config = dict(
    d_model=192,
    n_experts=128,
    d_expert=32,
    n_head=2,
    norm='rmsnorm',
    norm_place='pre',
    positions='rope',
    rope_fraction=1.0,
    init_std_qkv=0.0584,
    init_std_up=0.0584,
    optimizer='adamw',
    lr=0.00147,
    decay_fraction=0.95,
    final_lr_fraction=0.0,
    train_tokens=444900000,
)
Below are experts of layer 4 (counted from 0) of a mixture-of-experts language model. Rows are named router (the router's row for the expert), gate (a neuron's input weights, with its number), up (a neuron's input weights, with its number) and show model dimensions 0-191. Each number is 50 + 10 x the weight over its row's rms, rounded and kept within 0 to 99.
After each expert's rows: a language model's description of what the expert responds to. This comes from a sample of Wikipedia text that the model never trained on.

# expert 37
router:56 63 38 36 60 61 48 44 50 45 38 41 58 42 58 49 31 54 40 51 57 63 41 56 50 35 63 45 55 49 40 65 60 44 39 47 50 50 43 54 37 57 56 44 68 38 41 55 71 58 37 40 58 54 46 56 34 68 43 31 54 61 46 55 38 64 36 50 26 42 58 58 45 57 45 44 46 56 37 47 39 48 61 57 59 56 57 43 52 62 41 49 63 45 60 57 35 34 53 57 51 44 51 41 45 35 38 52 66 45 40 48 42 46 64 36 52 50 51 37 50 30 43 62 55 61 58 46 49 35 62 46 41 67 56 64 38 52 60 46 59 63 42 49 46 51 38 59 39 58 69 40 52 38 60 50 61 51 47 42 70 34 35 46 32 55 50 33 40 62 43 52 55 44 56 37 73 49 60 49 51 57 44 29 44 46 61 69 76 49 62 49
gate1:52 40 36 42 64 60 61 39 60 37 44 43 46 63 40 44 49 45 41 55 38 34 55 55 49 55 51 55 58 50 54 46 58 66 48 46 56 45 53 58 44 59 41 37 58 45 41 37 36 47 45 44 60 67 59 76 45 60 57 39 35 41 42 43 60 67 47 32 56 48 65 40 30 40 63 55 57 35 40 47 38 49 55 49 45 50 56 63 60 46 42 58 43 35 50 56 42 36 66 52 58 37 52 36 27 62 53 46 55 46 38 52 61 40 53 38 65 58 60 45 61 65 53 62 53 34 43 44 55 43 56 51 66 54 59 41 39 20 41 33 47 33 38 70 32 56 46 55 43 40 40 50 65 44 33 35 43 38 44 44 44 50 56 40 54 51 44 47 55 39 62 33 42 58 66 62 31 37 58 37 54 43 53 43 40 47 61 53 56 46 59 47
up1:51 54 38 50 56 73 53 61 61 45 39 44 43 61 29 42 54 65 56 39 53 40 57 50 58 52 51 35 37 41 62 61 55 54 45 45 58 30 59 51 35 41 29 56 42 58 39 44 52 50 59 35 60 50 49 59 53 55 59 57 46 40 54 52 60 62 68 41 50 53 54 41 54 49 62 56 53 49 55 33 39 58 39 62 61 48 48 48 45 60 56 37 52 45 41 50 38 30 37 45 53 54 54 46 43 62 37 47 48 47 43 39 49 63 46 53 73 64 54 42 41 70 61 56 49 34 41 57 57 51 42 67 43 60 59 58 45 25 49 25 46 46 51 51 52 58 44 65 27 27 62 48 55 51 58 42 63 41 62 48 46 62 39 47 43 35 50 44 55 40 61 31 36 51 76 64 49 31 54 49 51 50 37 46 41 62 65 44 66 56 53 41
Sentence-ending punctuation

# expert 20
router:70 38 53 54 39 41 48 43 55 49 70 40 49 45 42 45 64 37 55 42 39 45 52 50 45 52 45 42 37 55 41 61 37 52 28 35 59 41 66 42 64 58 44 46 57 47 57 48 56 52 57 32 36 48 53 62 43 39 53 42 43 42 54 53 46 67 43 53 55 38 51 38 43 66 42 53 51 38 46 37 61 52 70 50 52 60 30 58 43 44 31 60 47 60 45 66 69 49 71 48 55 32 46 55 35 61 68 53 36 59 55 50 44 45 35 61 67 61 56 47 50 49 54 50 34 55 57 40 34 65 72 47 68 73 53 57 49 51 56 53 59 47 36 58 39 39 31 54 47 57 36 47 40 64 60 39 53 63 45 49 50 70 57 46 53 60 62 51 52 57 45 52 44 45 45 30 58 41 32 46 55 57 44 40 55 37 50 51 65 70 51 56
gate1:39 59 60 62 43 43 44 60 73 46 62 59 68 46 49 51 48 55 24 62 44 39 41 49 55 48 41 59 55 41 60 41 38 55 28 48 47 51 42 50 45 58 41 50 50 59 54 31 55 50 58 37 66 61 40 37 36 52 54 47 48 42 51 65 18 58 63 44 45 61 57 46 40 45 46 44 48 45 49 43 61 40 54 55 60 70 48 37 36 36 44 63 45 71 72 57 50 46 56 48 33 36 47 43 53 48 63 58 57 51 45 44 37 43 54 52 64 57 53 54 52 43 55 44 38 51 69 60 44 61 53 45 57 50 38 61 41 64 64 53 52 34 38 56 54 29 49 52 47 55 42 58 49 56 68 52 62 44 51 56 56 42 69 66 48 46 49 50 37 32 64 41 47 27 33 53 59 57 43 70 41 47 49 64 59 45 49 28 38 52 49 55
up1:46 62 64 51 27 32 44 38 66 49 60 47 52 49 66 69 47 55 34 54 50 50 44 38 49 41 46 34 54 58 54 53 46 44 47 51 55 56 42 59 40 45 65 54 57 56 66 47 30 44 68 46 52 43 50 47 36 45 66 49 47 41 45 44 42 64 52 56 29 29 60 61 36 41 61 62 52 33 48 33 60 41 59 37 62 53 39 55 53 48 43 35 60 49 21 49 51 63 58 56 43 52 63 47 47 44 37 39 54 51 56 35 58 47 40 50 60 48 45 39 34 38 68 60 44 53 47 38 50 50 28 46 40 52 53 49 41 62 50 72 44 37 34 46 55 53 46 34 50 49 51 43 52 62 52 37 31 50 49 47 48 46 44 44 46 75 39 48 50 44 50 39 51 24 60 40 44 58 69 61 35 42 53 56 46 51 42 30 53 51 59 45
Proper-name word endings

# expert 21
router:49 57 43 33 45 38 58 46 63 72 37 37 53 46 35 46 44 37 48 72 63 46 43 57 57 43 57 48 35 47 55 44 60 29 35 55 31 56 44 32 35 39 56 40 58 43 46 58 61 44 53 47 56 50 40 51 55 68 42 48 42 51 53 63 49 46 40 50 48 65 60 46 64 35 49 38 65 47 46 44 40 50 72 59 70 64 61 39 37 52 57 67 46 36 41 56 36 40 53 60 51 42 53 39 42 49 64 45 31 44 63 52 54 35 44 38 43 57 50 48 41 46 52 56 47 56 55 40 51 52 41 53 34 54 61 60 54 50 71 51 33 44 50 42 58 52 64 55 64 71 68 56 37 46 48 40 22 53 43 42 60 51 63 57 41 67 36 42 39 44 37 55 39 60 63 44 45 58 48 41 37 51 41 46 63 58 64 53 53 58 57 52
gate0:51 33 32 51 46 46 55 38 52 54 63 51 49 42 50 48 59 30 59 62 40 75 40 35 46 66 62 50 49 38 39 49 65 43 51 53 49 46 56 61 38 55 60 42 44 37 58 43 51 49 41 47 64 54 46 52 69 40 56 46 36 38 72 46 59 38 43 54 44 61 49 50 50 66 52 47 39 68 48 45 59 54 44 59 46 60 38 47 40 53 57 48 50 49 38 68 58 58 49 50 39 42 55 49 33 58 46 53 38 31 43 61 46 63 37 42 64 55 47 42 58 43 50 53 47 43 35 48 60 53 54 43 57 54 59 42 46 50 62 20 42 61 37 64 51 52 51 42 72 59 63 42 74 33 46 38 48 75 36 61 58 62 53 34 48 39 54 33 54 53 47 49 51 61 64 45 27 48 54 37 55 23 52 56 46 50 61 44 39 61 37 55
up0:30 62 45 33 66 59 54 42 26 40 40 68 33 61 39 55 39 60 41 47 65 55 28 53 54 48 46 56 60 47 53 44 45 57 58 34 59 54 56 51 61 72 48 51 48 59 54 52 46 35 36 54 56 44 70 44 50 60 45 53 67 48 60 56 42 49 35 45 57 41 47 57 64 40 58 56 65 48 54 53 63 63 45 49 49 37 34 37 44 55 56 48 48 35 66 25 38 50 31 55 41 60 45 52 41 39 55 50 54 43 53 33 64 46 63 67 41 44 43 55 53 32 33 61 47 40 50 48 38 64 42 69 38 55 30 54 57 42 45 62 62 43 58 61 56 60 63 47 49 34 60 54 60 52 52 39 58 42 54 42 61 45 60 51 44 48 49 60 43 41 44 37 60 59 41 61 55 57 58 51 62 62 43 72 45 62 49 61 60 36 55 60
Copulas and based/located

# expert 7
router:43 63 44 54 42 51 63 70 31 49 59 56 61 48 45 66 36 61 54 43 49 59 53 41 47 74 45 68 64 42 46 40 41 56 53 63 48 45 43 53 53 62 33 58 42 51 48 45 46 39 35 51 34 34 67 53 39 53 50 42 59 54 61 30 45 56 52 32 49 57 32 62 62 52 61 46 37 45 66 43 51 66 37 46 44 54 40 55 52 67 55 47 36 38 39 48 68 64 33 58 42 67 52 36 56 42 36 40 60 56 41 47 44 62 49 57 44 44 39 44 53 57 56 52 32 36 53 47 63 35 36 66 36 37 41 29 39 34 35 40 48 62 43 55 50 37 51 45 41 53 50 47 48 56 46 49 47 58 47 63 49 36 41 60 60 57 44 50 40 38 52 66 47 48 62 44 46 53 48 54 64 66 50 64 34 48 56 36 39 49 31 62
gate1:50 32 55 54 56 48 41 50 46 72 59 58 50 47 57 56 48 41 48 40 44 47 37 50 65 47 48 53 59 54 54 39 62 55 43 47 54 38 49 55 30 43 55 42 58 67 38 51 42 47 27 39 53 40 76 58 40 55 32 45 53 44 45 48 51 55 46 71 64 57 48 59 49 51 57 31 59 52 56 50 31 52 55 55 33 46 42 43 58 37 47 52 40 49 36 46 61 45 61 70 46 46 60 67 61 46 51 58 55 42 53 45 42 57 35 65 36 60 42 47 54 67 50 45 49 70 41 72 50 47 32 52 44 63 58 41 57 49 48 56 64 51 71 44 27 46 46 40 33 42 35 59 46 49 62 40 45 39 34 52 59 49 48 42 69 67 55 38 43 58 36 52 46 37 37 42 59 67 37 60 38 31 57 31 47 50 53 59 40 60 36 53
up1:55 37 34 50 38 60 53 46 38 33 18 55 45 50 44 33 55 62 56 61 55 70 57 38 54 43 54 35 45 52 46 51 32 56 43 39 54 64 64 40 55 43 45 49 56 40 59 57 42 47 56 60 57 57 44 53 49 57 53 64 49 45 45 45 49 51 52 47 38 32 70 35 48 37 44 64 61 57 42 38 58 42 32 48 60 53 58 54 52 48 40 56 64 50 77 47 43 44 62 50 68 56 50 46 42 49 58 46 52 53 61 53 63 39 56 48 39 29 47 68 45 48 38 47 60 56 45 35 50 55 61 41 47 52 43 51 65 56 56 61 39 68 67 36 60 54 42 56 50 47 74 46 29 50 38 39 53 50 47 39 53 67 54 58 46 28 74 42 56 55 37 53 42 56 53 66 65 43 50 65 64 60 42 46 47 40 48 61 68 39 47 45
Word-initial fragments

# expert 27
router:64 62 51 35 42 41 53 55 67 54 38 63 40 48 47 58 60 53 55 35 42 47 59 63 59 43 55 44 43 39 39 37 47 65 48 34 67 41 61 47 67 63 63 59 41 45 47 53 52 52 67 52 62 38 38 64 35 34 68 46 58 27 47 32 48 62 54 42 56 52 47 36 41 56 55 42 46 47 43 44 63 58 51 50 57 60 24 30 48 34 48 36 44 57 42 36 63 52 52 56 63 41 60 69 38 41 52 67 50 47 47 46 45 67 43 60 53 58 32 29 44 52 55 41 41 41 63 38 52 67 42 64 40 49 59 62 50 59 56 46 63 55 53 50 34 38 57 46 37 48 47 56 42 64 61 32 53 64 58 51 46 53 56 59 48 47 53 38 47 51 60 57 63 49 41 37 51 55 57 65 51 55 40 66 70 47 57 49 59 41 62 37
gate0:52 47 36 50 46 39 53 64 57 42 58 53 37 36 57 60 49 52 28 40 45 45 49 65 51 37 53 52 61 49 74 60 61 42 42 47 29 48 60 64 44 51 50 52 49 66 55 68 39 60 62 32 45 59 41 51 43 36 52 41 54 66 43 38 47 55 40 41 45 29 52 55 49 22 61 44 54 33 49 50 65 59 56 56 56 71 66 65 48 55 70 49 53 61 42 50 47 46 45 46 53 45 49 28 41 57 35 48 38 75 55 52 31 64 56 57 51 52 35 38 50 60 52 58 45 36 45 58 46 50 45 74 46 57 55 51 41 56 53 60 52 34 52 43 50 44 46 44 57 67 40 57 58 38 50 51 37 46 56 64 53 30 54 63 53 52 46 33 41 43 49 47 47 61 56 51 65 55 54 36 70 54 40 49 48 37 61 35 48 27 54 54
up0:36 68 50 33 46 53 56 48 54 32 58 68 30 42 29 61 37 46 60 54 71 35 64 56 53 53 54 47 37 60 50 40 53 59 53 48 51 56 52 60 42 64 60 60 68 73 53 44 29 57 44 46 43 43 50 69 44 44 58 54 62 58 42 44 68 50 69 63 50 51 45 41 45 53 37 41 72 51 46 52 60 49 34 47 50 50 52 54 52 54 51 51 58 56 70 32 62 47 63 71 59 42 40 48 51 67 44 56 55 57 66 47 41 70 36 46 59 54 46 58 49 36 51 46 45 48 56 67 52 37 54 52 35 54 33 59 53 50 53 47 45 63 50 38 36 41 45 39 46 49 64 39 65 40 46 48 38 44 40 51 50 39 36 43 63 40 45 53 54 45 45 41 47 38 42 54 32 65 58 57 65 45 41 50 43 36 65 62 68 41 38 56
Mid-word suffix pieces

# expert 62
router:41 49 48 48 39 42 52 70 62 49 36 54 69 42 38 55 46 48 64 57 33 42 58 46 56 37 32 43 63 46 49 41 26 62 43 60 48 43 52 44 41 46 48 35 52 32 52 57 52 45 57 39 45 72 48 49 44 61 39 59 43 43 60 58 54 49 46 33 47 61 47 61 48 58 43 37 41 48 52 59 51 38 52 59 45 47 42 64 37 36 37 36 48 56 54 60 41 74 50 64 48 43 56 54 49 25 41 43 39 30 35 51 50 53 48 32 57 55 39 47 72 52 38 51 60 33 64 34 68 41 38 56 34 48 54 56 36 54 49 51 55 54 49 56 69 63 38 35 51 64 66 43 43 31 43 39 36 42 43 62 32 55 64 56 51 57 40 42 56 45 61 51 67 43 52 53 45 55 32 48 41 64 50 50 66 47 49 47 59 40 48 51
gate0:45 76 41 62 63 64 42 51 60 37 43 53 64 54 53 61 48 44 17 58 43 43 45 41 46 43 41 46 28 54 72 57 41 40 47 41 44 51 69 53 52 44 61 38 42 56 53 50 56 68 50 47 51 34 48 52 33 48 57 30 58 50 28 53 48 44 43 55 59 55 61 47 44 46 53 50 56 33 51 53 40 45 47 40 52 67 44 42 59 42 36 43 63 47 55 37 43 59 51 58 51 44 59 65 50 43 68 60 58 38 38 54 41 38 63 49 40 75 62 44 51 52 45 46 56 53 63 28 65 49 58 52 52 33 36 46 61 40 45 45 44 40 66 40 57 51 43 48 55 56 36 38 58 42 60 50 76 33 38 53 56 31 55 50 60 52 46 69 50 47 60 45 58 54 52 47 49 55 56 44 35 37 69 45 58 53 32 47 39 51 48 49
up0:42 59 50 62 41 45 45 53 51 38 50 45 70 47 56 56 43 42 40 66 44 50 54 47 47 48 50 54 37 46 67 50 48 41 52 42 47 45 52 45 51 55 48 26 49 49 37 32 66 63 50 54 39 52 55 50 54 60 51 37 52 41 48 56 31 46 37 53 39 73 70 36 49 49 54 48 67 47 53 41 46 48 62 55 55 65 48 53 51 30 26 29 44 60 53 59 41 63 35 55 42 47 49 63 60 44 56 44 47 37 51 65 41 51 53 50 34 58 60 42 66 65 39 54 44 30 67 44 53 31 55 66 47 56 32 39 52 43 35 42 32 46 54 45 51 48 47 53 50 58 42 38 42 44 62 48 48 35 48 74 73 41 67 35 64 68 42 61 40 38 64 41 58 46 43 58 45 49 57 34 42 57 74 42 63 52 40 55 55 48 49 47
Noun endings, number words

# expert 35
router:48 72 50 68 41 38 55 52 42 46 43 46 46 64 60 67 46 56 31 56 46 53 67 58 52 45 52 62 36 37 51 57 52 43 50 62 59 70 49 57 51 54 51 57 46 49 58 40 57 47 48 57 30 53 58 51 50 39 36 33 54 32 52 43 58 53 50 44 67 40 47 70 56 37 44 72 54 65 75 50 59 58 72 63 49 40 49 62 56 59 59 42 55 40 53 38 39 59 43 40 56 58 28 43 54 57 33 32 61 46 58 56 36 71 60 54 56 58 42 45 61 51 50 39 49 52 59 54 60 40 35 42 46 47 43 35 45 43 42 48 33 62 59 54 54 51 48 58 40 63 40 44 64 49 58 58 37 48 49 43 43 33 53 60 55 41 48 36 29 34 64 66 45 36 48 39 37 36 48 65 53 56 51 62 47 47 61 35 43 58 59 59
gate1:59 41 24 54 43 68 45 59 66 53 39 55 53 44 33 57 63 54 49 36 52 55 69 52 47 53 52 63 55 60 47 60 55 51 60 60 51 36 67 50 63 67 65 59 59 48 63 62 54 55 51 50 32 37 54 37 65 41 42 49 72 38 60 42 41 59 46 46 59 52 53 47 51 62 51 51 53 58 43 46 43 52 70 37 39 68 38 67 78 41 49 61 41 37 29 42 41 35 48 33 62 46 41 65 35 47 53 59 60 58 51 47 48 37 65 62 42 44 59 61 48 53 40 35 52 53 57 43 67 63 60 65 47 42 42 49 60 44 37 55 65 69 52 41 64 47 60 41 49 54 49 49 42 54 63 61 38 41 55 49 65 56 45 42 53 49 67 60 55 47 48 38 54 45 48 59 60 60 56 46 51 69 38 56 51 62 40 56 62 50 52 45
up1:31 49 42 49 27 51 44 54 53 45 49 44 43 40 44 64 37 54 49 36 50 45 67 69 47 41 57 44 57 46 53 46 35 43 65 47 54 43 50 52 63 56 53 46 50 47 52 41 50 43 71 50 61 49 49 52 47 41 70 42 66 38 40 45 54 56 63 32 34 62 31 46 53 51 43 63 43 53 54 49 42 55 50 40 38 31 49 63 68 39 59 57 62 57 40 39 61 51 52 48 37 53 40 43 61 49 51 55 63 34 50 77 38 47 45 56 66 70 48 29 80 52 49 53 44 59 29 52 54 60 57 53 61 71 52 42 57 61 65 43 67 48 50 46 50 56 54 42 63 48 37 47 35 43 36 60 46 50 60 47 55 32 41 40 64 43 55 43 41 41 48 46 57 52 45 63 31 53 62 60 43 53 57 60 47 63 50 32 55 49 58 29
Name-internal letter clusters

# expert 0
router:42 35 46 48 43 54 35 60 52 46 33 51 37 51 51 40 50 53 48 49 63 70 34 40 42 56 43 46 39 35 58 41 47 79 37 47 45 60 47 48 64 47 42 66 60 37 49 46 55 63 63 73 67 58 50 68 62 46 51 44 41 49 45 63 60 50 67 25 37 60 50 48 46 50 65 42 44 63 29 66 50 40 60 56 57 47 48 56 58 40 60 35 59 56 48 48 56 35 51 52 34 53 52 55 31 33 48 56 57 45 62 49 51 41 50 37 50 60 56 43 45 46 47 53 65 34 51 30 78 51 43 48 46 44 71 51 59 43 62 48 58 57 40 62 49 64 54 46 57 45 46 38 41 36 49 61 44 37 51 58 43 52 50 51 27 49 26 52 53 47 60 46 61 53 58 53 38 57 50 28 39 57 43 45 57 67 56 47 48 41 47 44
gate0:60 46 36 44 39 41 37 50 62 61 63 43 55 56 48 52 54 54 70 46 28 48 45 49 41 56 65 52 38 51 44 22 44 27 63 52 50 26 56 28 50 42 52 62 41 49 52 62 37 59 57 55 37 49 37 48 62 54 42 53 44 49 40 59 42 68 69 52 46 56 54 41 56 55 35 47 65 52 39 49 39 14 54 48 64 54 49 60 48 63 38 43 50 44 35 46 55 43 47 71 30 40 41 62 61 41 52 32 56 50 52 51 43 49 52 50 41 56 54 50 50 37 64 56 48 57 45 37 51 50 33 62 45 28 57 52 47 56 56 41 54 54 54 52 60 66 58 42 61 50 43 34 44 50 51 49 36 34 50 53 37 34 70 43 42 52 48 47 39 44 55 55 53 43 66 59 51 72 45 52 41 50 58 46 47 39 47 54 29 48 35 40
up0:39 54 57 47 40 69 62 47 37 53 52 59 73 54 65 54 58 60 38 45 64 56 49 45 47 66 34 40 50 62 50 70 53 46 54 46 37 58 52 48 56 67 56 56 55 50 26 58 47 45 63 48 35 41 59 58 39 46 48 42 58 27 46 34 53 59 50 65 51 46 28 58 42 46 50 39 53 55 53 62 54 75 37 42 45 50 70 39 59 38 35 51 62 68 63 38 59 48 57 51 51 41 59 44 61 51 50 52 55 57 52 59 54 46 51 54 52 41 57 54 66 72 56 51 56 43 60 66 44 58 51 46 56 56 31 54 58 30 56 59 59 41 45 43 53 36 43 56 61 45 61 67 46 60 59 69 55 60 47 30 29 66 53 60 60 45 66 55 59 52 41 51 57 62 46 37 38 36 51 56 54 65 68 36 43 41 41 63 50 48 40 55
Topic-bearing common nouns

# expert 23
router:53 63 62 54 34 62 55 57 62 47 54 35 36 36 60 70 53 37 69 59 46 54 62 38 77 54 52 61 57 48 44 47 52 46 70 47 61 50 35 51 44 44 61 54 47 33 55 54 37 57 29 61 39 61 58 43 59 31 51 65 49 55 46 38 63 34 60 57 51 66 58 58 57 62 52 57 34 61 52 51 50 63 39 59 51 53 44 40 56 64 61 69 44 52 50 26 52 62 49 62 35 75 47 44 46 60 48 54 60 50 46 54 56 72 48 46 47 54 48 39 58 62 66 57 47 35 60 62 53 38 43 53 53 61 64 63 57 54 48 48 69 48 43 45 57 58 67 38 58 57 54 66 56 52 50 54 62 42 52 69 35 55 33 52 52 38 49 49 57 43 52 56 62 27 61 61 44 50 57 43 53 47 56 47 65 57 47 38 55 39 51 44
gate0:49 52 45 34 34 67 38 41 54 58 48 45 69 56 49 33 47 42 56 57 60 24 53 39 47 61 62 51 45 46 27 71 57 58 58 39 57 71 50 46 65 65 49 55 64 67 49 71 64 70 53 45 69 52 43 39 59 33 51 61 55 59 30 36 52 57 62 47 45 69 69 61 31 52 39 51 41 43 57 42 24 35 42 60 54 41 50 45 45 42 54 42 58 44 49 52 41 42 51 62 64 41 46 56 49 47 40 60 52 45 50 49 55 46 61 42 56 51 66 62 49 52 43 56 45 35 45 45 59 47 65 38 40 58 33 49 60 59 59 69 43 48 57 45 50 36 45 44 64 64 63 48 60 41 56 55 55 44 45 48 60 44 45 51 53 32 68 56 27 43 47 60 52 62 50 42 57 47 45 54 63 41 36 56 43 55 51 50 42 56 45 52
up0:52 54 57 45 55 50 35 38 39 57 55 38 47 54 45 49 51 52 47 55 65 35 42 26 52 48 41 76 44 48 33 31 48 64 62 66 46 58 42 52 61 63 73 54 38 54 29 56 55 56 46 48 55 68 46 50 48 47 36 48 46 44 43 38 46 47 46 61 55 39 35 55 40 60 50 54 43 40 29 59 38 52 47 63 56 33 40 62 57 44 68 41 51 56 64 38 33 66 40 50 37 65 43 38 45 52 57 53 40 44 38 43 37 51 53 35 48 55 66 59 44 51 44 54 38 55 54 45 42 65 31 61 57 35 34 38 63 55 57 59 42 58 57 47 58 42 37 60 51 67 44 44 68 48 61 59 54 58 50 44 62 50 44 37 64 32 61 54 47 38 43 61 56 49 54 59 59 55 53 47 40 66 32 68 55 47 51 70 47 58 39 41
First letters of words

# expert 26
router:61 63 28 66 39 51 39 45 59 67 37 58 59 47 60 34 53 65 39 51 46 39 31 46 48 39 66 35 56 34 49 36 55 35 35 36 47 37 49 44 72 34 55 62 63 67 61 41 46 31 50 34 56 60 57 36 59 66 61 55 49 50 57 52 44 65 52 47 60 48 46 38 68 50 46 39 49 53 53 53 36 53 35 55 64 54 65 45 48 49 43 41 61 53 39 40 54 28 61 54 44 46 63 57 51 47 56 45 42 49 60 54 33 53 54 67 52 48 34 60 65 49 44 38 43 55 63 41 62 54 36 52 49 52 38 44 48 56 64 52 42 61 49 42 54 66 56 47 51 39 62 53 33 36 53 39 53 59 57 41 59 60 49 40 37 56 69 40 60 35 54 49 62 39 53 54 74 56 64 52 43 35 47 51 56 41 54 57 49 34 53 42
gate0:42 39 44 49 62 62 53 36 52 53 47 58 64 66 45 47 60 47 60 42 42 44 58 68 43 49 41 45 57 55 51 36 53 44 30 52 48 55 31 43 62 46 54 37 49 52 49 40 60 57 61 60 29 58 41 55 39 65 58 38 56 52 63 38 54 61 46 35 31 54 42 53 41 67 47 53 46 49 37 63 41 45 44 35 31 55 42 53 51 44 68 62 47 44 48 42 70 40 60 64 67 47 50 55 41 48 53 42 59 55 46 52 42 49 54 46 63 36 44 44 43 70 54 30 66 45 55 54 76 60 57 63 38 62 40 45 60 44 57 39 57 43 40 43 37 52 46 51 49 49 48 56 51 47 40 33 65 51 40 47 32 23 46 48 56 39 65 45 67 36 60 51 41 54 58 56 43 60 57 36 57 50 51 48 52 33 30 25 45 63 46 59
up0:54 55 60 53 35 48 45 63 48 47 33 62 40 45 49 54 37 49 50 57 52 51 49 63 59 58 63 58 33 65 49 56 45 66 46 60 37 48 57 36 52 44 45 54 57 62 44 68 41 44 36 48 47 46 55 53 62 45 45 55 34 50 39 51 58 39 49 61 69 59 64 71 46 41 59 34 60 59 52 57 47 25 65 50 46 42 37 54 46 67 38 42 39 58 47 49 54 53 34 37 61 31 48 52 58 36 40 66 44 52 55 48 55 39 66 42 30 54 46 51 46 55 67 45 50 42 66 38 59 54 52 51 36 46 55 47 44 59 55 53 53 63 59 50 34 60 51 49 43 53 36 48 65 66 76 52 40 42 43 33 70 66 42 58 64 47 34 67 45 53 58 55 43 46 35 59 65 68 36 62 39 51 47 60 41 28 33 62 49 53 50 47
Line breaks and discourse adverbs

# expert 2
router:38 45 38 49 59 66 52 51 45 55 38 52 54 43 47 36 42 63 38 37 35 38 64 52 56 54 48 57 44 48 54 47 59 50 38 49 43 59 65 54 59 48 35 59 58 47 37 41 54 56 73 37 44 51 61 57 54 60 65 32 61 45 49 53 42 54 50 44 53 50 36 40 67 49 38 48 32 39 53 55 57 68 53 43 45 52 36 52 31 31 51 43 28 46 57 62 75 61 50 51 37 40 42 35 54 64 54 42 52 52 48 56 47 68 43 63 51 55 52 41 41 58 37 53 53 39 27 60 43 44 47 50 52 43 51 33 41 40 57 48 44 32 36 48 53 37 47 68 49 40 41 47 69 44 59 67 41 52 38 35 38 52 53 30 29 58 38 53 54 61 62 44 54 44 62 64 45 35 57 58 49 57 55 69 59 66 54 35 52 50 64 63
gate0:63 61 42 51 41 46 59 50 51 45 51 59 47 55 39 45 38 53 38 63 54 60 45 47 62 83 48 37 43 43 48 56 45 54 64 64 67 57 43 49 55 49 42 54 54 59 54 68 32 58 47 35 50 63 41 69 51 51 51 60 51 56 39 32 70 35 48 31 43 50 57 59 33 45 55 66 49 54 59 41 60 54 45 53 37 54 54 39 43 69 38 60 53 51 52 54 46 44 71 49 49 43 31 20 37 62 38 43 48 66 43 41 59 47 49 30 47 49 74 46 43 39 62 45 37 48 53 63 26 52 51 46 49 62 46 44 48 41 47 62 60 49 33 47 36 64 44 47 54 43 63 54 58 31 57 52 45 46 45 36 54 51 53 40 43 49 46 56 54 55 36 66 27 45 39 66 54 58 49 43 61 34 43 40 53 40 43 56 47 52 58 60
up0:56 51 44 53 42 40 34 54 76 55 54 38 64 51 54 60 47 55 62 69 33 60 58 58 52 55 41 34 40 38 56 53 56 54 40 68 70 57 42 52 50 40 36 51 37 65 44 48 44 44 50 31 44 53 40 60 71 55 58 48 44 54 51 36 57 60 50 32 33 68 39 63 46 41 51 45 44 56 44 60 43 69 55 55 41 48 55 45 43 59 53 42 32 48 49 63 50 53 64 26 53 46 49 47 59 55 53 35 47 49 32 59 48 47 43 46 58 44 43 44 47 36 61 61 31 45 43 64 44 63 47 39 51 68 66 36 47 55 50 46 41 49 22 47 62 49 41 34 54 38 53 46 60 38 61 46 32 52 61 46 51 36 46 52 25 58 45 50 69 38 45 44 46 46 55 58 58 53 48 57 43 39 37 47 64 45 67 38 48 57 68 49
Noun/verb-forming suffixes

# expert 63
router:51 60 44 65 36 40 47 61 48 64 55 44 34 48 48 40 65 69 53 59 46 57 35 54 52 48 45 40 45 34 38 54 66 23 63 45 56 51 44 52 31 42 60 65 61 66 69 62 33 46 57 54 33 51 58 43 65 42 47 49 43 49 46 34 54 46 44 49 60 42 57 52 65 59 36 37 39 56 65 44 38 43 49 51 42 50 59 66 43 61 58 58 47 65 49 55 36 51 36 44 46 56 57 46 45 43 45 62 58 35 36 58 49 50 37 62 45 31 43 57 53 68 64 47 50 53 47 55 43 61 45 51 54 39 53 40 46 44 65 66 35 50 42 46 63 37 67 55 41 53 44 76 51 48 54 46 58 43 62 45 52 48 42 28 44 64 73 40 57 49 44 44 57 40 48 30 48 39 46 45 75 40 54 70 59 44 50 55 58 49 49 54
gate5:57 59 30 44 42 41 39 45 43 62 76 37 44 40 68 62 66 67 35 58 53 40 53 41 54 50 53 47 53 67 50 59 36 50 71 68 56 50 55 62 59 47 54 64 50 51 30 51 44 50 45 51 54 39 62 51 58 46 60 25 39 37 51 53 55 58 47 63 37 45 45 42 57 35 53 27 42 37 60 49 37 28 53 54 41 63 52 50 56 35 41 67 40 56 57 66 56 41 62 53 62 70 44 46 54 55 46 47 48 49 44 53 51 47 45 33 58 48 55 52 56 53 55 62 56 49 37 62 47 56 49 57 54 37 35 54 46 50 53 47 50 46 44 56 42 49 51 51 27 74 51 47 54 53 48 60 43 53 37 54 45 57 74 55 42 56 48 40 55 38 72 47 55 53 45 57 54 41 52 84 46 50 65 28 43 40 47 51 55 47 42 61
up5:51 50 43 45 53 48 63 42 41 67 57 49 50 50 72 53 56 48 41 38 39 44 53 29 55 38 42 44 69 62 35 64 45 37 62 42 56 53 48 56 52 48 47 34 68 53 51 57 41 63 58 60 65 29 69 55 29 48 47 43 45 41 65 57 54 54 50 66 63 53 62 51 56 57 53 53 53 48 35 60 39 44 48 29 34 49 46 56 70 45 49 55 27 52 62 64 61 51 63 59 63 46 42 49 51 64 59 54 45 43 51 62 61 47 37 26 53 67 43 57 54 47 63 42 44 54 36 48 47 48 45 51 57 41 53 36 48 53 38 48 57 25 42 63 47 61 47 58 50 55 40 50 43 45 66 61 53 69 46 49 63 62 58 45 47 61 61 45 46 51 62 32 50 57 34 47 48 45 41 48 37 42 72 37 52 31 48 58 42 72 41 55
Clause-opening connectives